From a checkpoint of a small mixture-of-experts model trained on Wikipedia.
Experts: 160 experts in each of 7 layers, a softmax router.
Below are experts of layer 5 (counted from 0) of a mixture-of-experts language model. Rows are named router (the router's row for the expert), gate (a neuron's input weights, with its number), up (a neuron's input weights, with its number), down (a neuron's output weights, with its number) and show model dimensions 0-255. Each number is 128 + 32 x the weight over its row's rms, rounded and kept within 0 to 255. Numbers have three digits each.
After each expert's rows: a language model's description of what the expert responds to; "comes before" lists some tokens at least twice as common just after its tokens as in all text. This comes from a sample of Wikipedia text that the model never trained on. Tokens count by the router's weight.

# expert 40
router:074143096124137181108069142112121147152095130103150051173196143098117098131141107144161073171157111144113113141113159117097081093138177164150206146150208140128147114168048164170072116146110151089118082178119117105129179117190103079116160113151158170188165145067104067153134123125134048134066092112148077140076122145146178147153147123136125131174161106137124080095128153110089131099208170128133138163130141151153090119126069155132076141159083116100104130174141103125117096172137090177081124106073139165140075131138169149126154121140134114170098129118144115136111165166155174142151138159110124121126126089110138089126103066115074130130145138162165121140119177146097119144098122103111125118093189175068135094169101129163124137172164118197126196174110114099094183154121161
gate1:142103104126175181202140134146161165179116150093118174193116140118096104171105097159170095146086088101128211137106087160122040138147102115113078138194101124076130153180140119106116076146104108102100089157081154152101101112168127106172126157205136153097145171102089094101135141080169086119140152128162111126149130120129117135093118075051159141145151099094103139055125146137073093151130141141116168127105076158150165126171118139122133094116056101185078152179087182148159070121124097151127167145157141144145126116089118147168175114156116107144137110148082140117093178163074130063178164144064177141136126088144110078121145096140109094108169095124142131101121172121154129162141095216153151105110167129155156140110040131131165104120145112139088082104142107121119163093148124
up1:114188133130095185119134135117152106030129115140155102103100077147169112134137166118116128124127161143100121110132147155139140132149127138182140141103087175143143161158159116137108161141140158139142159125194115134092146131159110140091142114097097110138107078156167155156165054153080142174157136102111109110138153133140093184107118176178096112157125128127135116187089104089106142096127121099137115125204152098152093150072141134101069143097227116091159083114159078131111202135141125107136152135070110148087088093099135118140129146137083201123107182094221132156126108066129144174081092119168083139139105194063129159168170130109126206163142171117168171148095133098109114110028149066163174111150110111096098085075180155125105112177112164151095112146146123157137118144149149
down1:112141186163125165153135111124161129152129078132102154252134097165151140145141111152192120105099122141145180090182147153087175124150121154124088072204107103072116075065113066139098137100158124099082127092124150135121164162111123028129130176081129128097119186121114127107102161159124123124146155130149148114128102112137110101144090170151141130145096148123096177140102130133112128165187119223096148116136151130098150092133149123198120128141137135121074183156106140067097178162109073105129119133103101147091176109134171141099116128189168167115156130144172110123170140200127084116143144126144108133083131088114109155114132184207154157169139145091151095175147130130133189164173108135150142105151091105139108167163091098131134078103129115133058151079088168104085201121131154
Description: Codes and year digits. Single capital letters and digits in tables and codes, such as the rookie mark (R), year digits like 2016, hex codes.
comes before: "8", "9", "4", "3", "7", "6"

# expert 52
router:129145100132099105151090095108088087162173105128192084128151126102109111123112144137158103173117140113161102183090092128171106065088133157138169146126200153142090158204127180166045133116076141156148089117074127176091177078072133155071187132121160149146171135085106102085177121158225111082155142126136117099141157090083157123123179130101138133116148083105112152138151168094126156132171177152134164199144104143150140116135098106123107145114150118087143163136122121106082146126129154191082109147122164126117111103145069119120189148160125128147145130188154139158100198144129163119133131095097076165148139147124116099117116117127138167111128171134141125141117183209173102136081156162092077142104082167099167158155114116161152182138157114142145234131086109142115137158202134
gate0:118177145152113081067140164089129122141142103120127148210120051075133127117099185144159145137172157118135118097091148123148141145149181138045125072144160147133129116128130153108131188110169110082125132136113080133129077160144195104179071113114120154148114128105139136123115193107118113161150149158153100092122120116143121086117104126140158141154139130090146049146090113085169112215173156109120099079119144179093118165170093089157096160127121158093172142141177123128105139143148100112111122083145099134041082115167155154109111184169164083109148109064121168111134097124124104128087109173148159128102129138096140147170117097106118120102112118130134102117131148126149045136114121138103103144135131165114066088145131207075160087119147155141152128165065000094089138101104177
up0:153095150117155135117156098169183179148139143139120139110125154164113158101125102065117137067093106140087164133121162169065104172141108059150115152107107137097115127084174110134147073166118127151145152104181158143159196069128090154097161132128159066084100109165121142139153076141092140154126103078130182144098092176132071144156085120123117125129091154160150215097145069148077106062103074160156106159159143107082132063092181149092153090114120113137097112095079130133165109157173115097193171140137161109199172154096121157162122087059096150113143142138131096092199088109146118093131154143094137090133113142125108146106149156160086131164191093112103151105157078119133133165163120119164141093155144120157137173131141065156107164108149144114085095069158203144176160128138097
down0:089131156127105091108134093135165153175129110083174095110093146131175128130164116136129098104136087166163137159105145147197184110142141116061127130157120135160128155145174095141176152131097112146112146204088124101065154110168148086136150112169078116074142134108157125142044119178148103089084115134130101100149109121037130143091096143161151117164114144182161151159197114138154148104040162059106113074131172165127105061094177100184187131115119130125076055102144094109138117158171105070146112107143136125063135071112160068167122081208132171135129125103116106070150136112141099111134103142130133130089173129135140226153113137151109090115099133163093163101123102136091121141144122153162149167094112166148153127108129095167122133180122102146093167129072095126155141181109149
Description: Word-initial capitals and parentheses. Opening parentheses before acronyms and first capital letters of names or sentences, e.g. (ONS, T in Type, P in PIX.
comes before: "0", "9", "8", "P", "born", "A"

# expert 37
router:138098131105156119160137152115216129092159185112135139191132139126128089049160111144143089091168148089180144104165132148123114158141124156075130107150086211186137116118116081098163075168072115191171140124144207091085167126103071114078176136104133133134097144137082150147155119104106142105097135092124145153121203146100118157127114135096163105151109117093110166117157163157158105129154103098136134150166128138098147095132150131177156148139089105116144127118168096109095082102123117121115096167131149165102129119142154183062090100174078160107131149102128082120109067121071192110191139149124155054080128066094164145076132046165136127094145164149156134128112126089150150164124145162168157095146130133155102104093159094084049101125157100141062162090163170159179118111159137
gate0:102175135080138118118099155101134071077178125095138122115085161184089141152154067088102084140080098134121139164186089115087109162156091119134097124149159137116149132192118148110126142119136114095164090084084139112133140184104109131165130188121179189095179150123160085163153141123112155087156150159175089141175099142159156110128125131170104118112154108184193067128150133064086103093107160097105175103097170137043147126082115175098121154163124148114206153110112100099181091126090112097097134134169150085120084178128094147139173121158130158146118066202109129107155136167150101180089137086153118112091162150139157074140113131084108160141101120131143132160184111089108158072087123140171126187190159105062141200136119095116151088157130131094130119108152166156092121163091132
up0:111121159144159106158136142131135076067149143136161139133081126197078111075158074141102085125077145115130111136159103094080079178148054142126108107152152152148154091147090168078150130144157108090151140100056125094104118160084093105084102149125188137101195167120141092179160164068117158076131177160152083151147125114157179157128176115211131117147172122166208088115126149141112104127065109095136163110107134129049128132067127191089132158138094140107230143133125105097143098106103121072117134144182122129138086174107104103088130124186128125123133076180116086094147124171129130157117150138116190078113150120098156116134151131136110143088118132133167146146160145149106187102080131148160120169170127129136132181116146039086128091163122120091118137107164181167114113129120108
down0:123109108180150176078093128137107162157149089101152123104098141085149118138200097108107150075133153137149107113186118151155137113156096068159113113192105122132134145126086176093202107173124164061125141103081091146165169116112153117121071117125070165164105167129130114114099114101131096084112133117115092142192105130139120160131109059143169113158154120090109145144153153079087150123091168123111109175111114180098177139142188112167128159148150121100129066063147168123113118098201110148145134071169138153125055175134188114113120115127152078147120164116113205163153075086182144137133114135116164117190095143190186166119125127099095132134107161148051071123140070158103119127148156180151130106041088075133158097138140137144111117108151150133205181135107104149138115131094106
Description: Career and field nouns. Nouns naming someone's work, study, profession or field in biographies, e.g. law, PhD, work, career, football, singer, research.
comes before: " in", ",", " of", ".", " and", "s"

# expert 62
router:140174103140083139137131121136096138124114191070106072177150108108111099128114116152148133171115121102124092143105104093083119102109168148171171131110207082152136138176095122143138068095111130125079068136109150139121133090138118197084143083104089173125197174077096148117053138077102130089099139182184053088077143138120202118131137098155169163099167068111057099135127160106145101115160161172102076176101172161132121124141082084136080110166122111162144148128109135118117100115125153198113056126097149131142081114117133109131132142171109106146090148095123093158067157173150166037179189121143124128190124117169146126165102158148126173121125135141118130116139156157123153121122106100102162152098147122077164167172074113151077196182130108133145161175141124130143137108129146
gate0:126116088104133135161143120177149120166141155086113137136165188140184172125132103153153133105085053070152178151164109126118100127083074144110089096125151100098170080109144096173078123075109168077145117118097167086075145118171073074112126157117109180139102139095123156121181170143133139125197096098165071155096128098164112130112117173141157157144144187088098121097151159131122169100127123093109163114136163086115188202107140136065164127176099135164049137184149094098090058126093101161133128157121150159109131085119157105132175111123180138155112122157080146150120152148123051115156144099148091126136089086160074109115137121108141144142143182187083161052120109165196153079142146108117200149143074136146147199150126102157165122146162135136076126147130133114095111121146151
up0:124179149137163143116112085089080132090054139152156137095093094113060106177112161092088127118143160164141102112075114128130124088180135125126171143105123097128076176138090184095156133161104087162122118171134093173144100150094128153123121149177117115132128132161152151114093037167122142125074165128081185091204127140142096114139154118107095109101123098167124160122145095096111080146112177131132087145094049170105039116130099077199086108095146132120141112079070176184196144107173137079128105111154092125115131137106094185120175157147099101111117144150185160107185158067119145138123121175137155106122180169108171154111077108171101065120114140106165132221116146089103138142149102147134108120156138091121131077123098144069123157139088135090125111113109075130158165117126100
down0:117145096153165127118152114107126117110190100148122223175121133110173097149130124163079128091205120132162159114198089138101131112158079132141141108113084105205162169099113084117194126095143172170098163117132146167095111187159158093088117148135069148172119159111128091138142164168117136111160197155167146136098165093134085068112071117081086092133079129138184139131138134081126100153137119133115120126153152112173155116129154126129051198142126123100092096118159115171110106104163095126139100099168183130113143106100117125076173135108120133011163161092114110104166111050092139132141126094117076167086200129130144144116176037154175182073134136114092131138092143129125148123140115123132138117171144149137097126126145155128166117086091101103105142082143091141122190120084140
Description: Digits after dashes. Digits and single capitals right after dashes or numbers in scores, dates and ranges, such as 6–6, Arab–Israeli, 1773.
comes before: "0", "8", "9", "7", "5", "6"

# expert 63
router:153107166096140117168117116071179158141091124140123106133187101107141130114130127114100093099130106132095090124196126148123070103149155105079091186080205110106164071076099137117140115136117116071062087156136117108118133120165105087081122123137138151161140115022122146149119105150138123103169209045134138173151082091146138104150103125155133098098166151139134098078146090125097105108146095079154121114139103117099104197148140129113124151165112150111084188122122164105119150148143111167115162102058143145105109159147116113097177143096113123147124129098152108023147133092125138123179122107139172178070175097120154131118150072151157113143174122137130137184144116121101173104119146098081101156122139110086070173133169146085179075137170131176129144156077166100106160076153226
gate1:132193129147062152097088106076143120130134131131077158106123087109138133042119154127138086085154110140161103129134150108140113116114134095121160151116188140102120075058162184130101207165140112176049090092116147136179143169155145155100095105104144128111104143133122074150131164129185116139141142084124151074109099096100149066131164127128094136116122126118151166160192112149072094179126110131137119165133194061203190139110149119146151085149144120140092129106110092079131068132172098172087151072060125161079165152168196127167072150128156125126123144105133156128131069124101087161157041108101106143115092184146202127136121149138134104129097156173127148166150083120141102108123134121160098103133094170131088121126121106095124139059193124168174135140095161137127098159139172
up1:156160151155094172131080132087128122121116164129133154098146087117098128067124155140136101072144106134161132129105137102157140142130162063141147179121153176070138086065121152104124197186123139137033119068134159124180119157145152141123074079114183114086130164152130119134133149091184100106120143104107155055145127077112164092140167137133093126093137115142133129125161084136107145189100123054099127146128167087212195170097175144147147110160165153139104203122107115077124108136140126167086142080088120171065154165174220120139088116108120107115125142115121156105138133097078123194173080139091121132086111121113183132152134142124152133118083163160123129169127067121095138078133140094142065103104091182111090110121152147110163126066164108148199152115098173119133103159124171
down1:123118121134099162142117190141078099085105079207142061138203124129129113144109120142093131148139118137126098145114105177098179120143123192112160174116125183181178117137149117104158053103094098158116065153160095069115081162101074130070102211138073134119185155145095174145097097116089153144120156089132114124189157122172128105125173126140086090138143124076109080117127181112143141103138076115130055124183142178159105116140092134124149169168106109118115079096216112168139137114116158052160156206185130075131088127148127152109134120159140118129056156092160107146164118112075154122175109177125109156109181166072169124107151126101167127095152162129098157116135151135113142126079133117120119106120120129142140134090174113132136121152088061157136145139099143069150111110093165
Description: Sports table cells. Cells in sports tables: Loss, football position codes MF/FW/GK, Apps, Club, em dashes, scores and coordinate symbols.
comes before: " |", ";", "|", " (", "3", "–"

# expert 53
router:133093141147044146167121178083135098201123118094165098163138119141128116118150146176172110193106093148158131190163143126070098139108166098090177153137255117133188125145095130144085110161086136155152106137141137166096158027144151124131167101095140127098163085118081189142109137121158108117198155117170089123119129181075171163170135134083057138092034113090125077138087146120111129135140129097157142127145157155121095130119186186071107096151121137078161162163131157137172130158139138158191134139165129123148152128139103117114145143128088099121121128092122089135086108121131185113113163142116137128150141130125112116110115171198177132116166100147107102123112119163128104128118149079083118175050095164102081143109115096119121153135132151156103153144081087117131170170150154
gate0:125091113131142136156123141168178153066106096132069126108158165215118095117145057118156126175086134110102144076112120117109147176090090063142088142117170138140121079074134149061123127081142145167126150120073127148095094115193131151178156121092121124166139163127133199191123053141144111105104186156131118121115153115118138111144126154097088136094139111112146163153213178098105121098154147149090086134122136103144185133130125137139161146166151134159069114122204101121163111118169132147135084128060210069139122092134081115098137126091111093116172162162166183213130112117130099176148141082139178133129157185129116126153108065125143165156135142123109163176140111131079140130184138105159164089165141130170113170080191111118162151068142096076134126145144158143086147173130136
up0:111101115148099133142119167123112123111105128135076140132164160203125082112143117148156095180108117091105113087121138118096153170097082059135125125108177138147160067085110143053153102110166105155119154115059122154110103106184111111160148099123102134145160167140105214182113113117164077099108210167151113107082185144114115114144112121125107148104142119116139155155226165130085093102146165145097071170139125126121166092141132179126137120159144146126101107138206100116104102127120177149154141111073179055166186110151114090084160116105120098107168162189176153194120125103166131161150131089144162131130143169122106117154070118156157206152161126128127158164145100150074140105173137118153144097139134157174099140044217074150115153075160123080119117132140147145116159163147142
down0:112137050156105166069118071084097084124071147153166062133162159083150107101144136156111104139127083100152120125164201116105120137140135147174234126086109104136178111157118154172211115132092089110152125140185122160163119125086164118077135125119148184094099139142067145078179122109148156153149097119158131165136150186152096149075116164149178090075106174103079129113132137120124125106135158103138092160127112127136136146067126109125068120084145178137178134134124167115105112159126168129031119116136183154108127099119154094153106171133135154134128071160103130136094127109151153109072182123118079155150150126099151163185210123114182141114113134095155078090153121173139095157112146186113108157112159099108132107171184073069091128166127134160138141086185099122127089141119112
Description: Year and date digits. First digits of years and numbers, like the 1 in 1998 or the 2 in 2020, plus month names such as March.
comes before: "9", "0", "8", "1", "6", "5"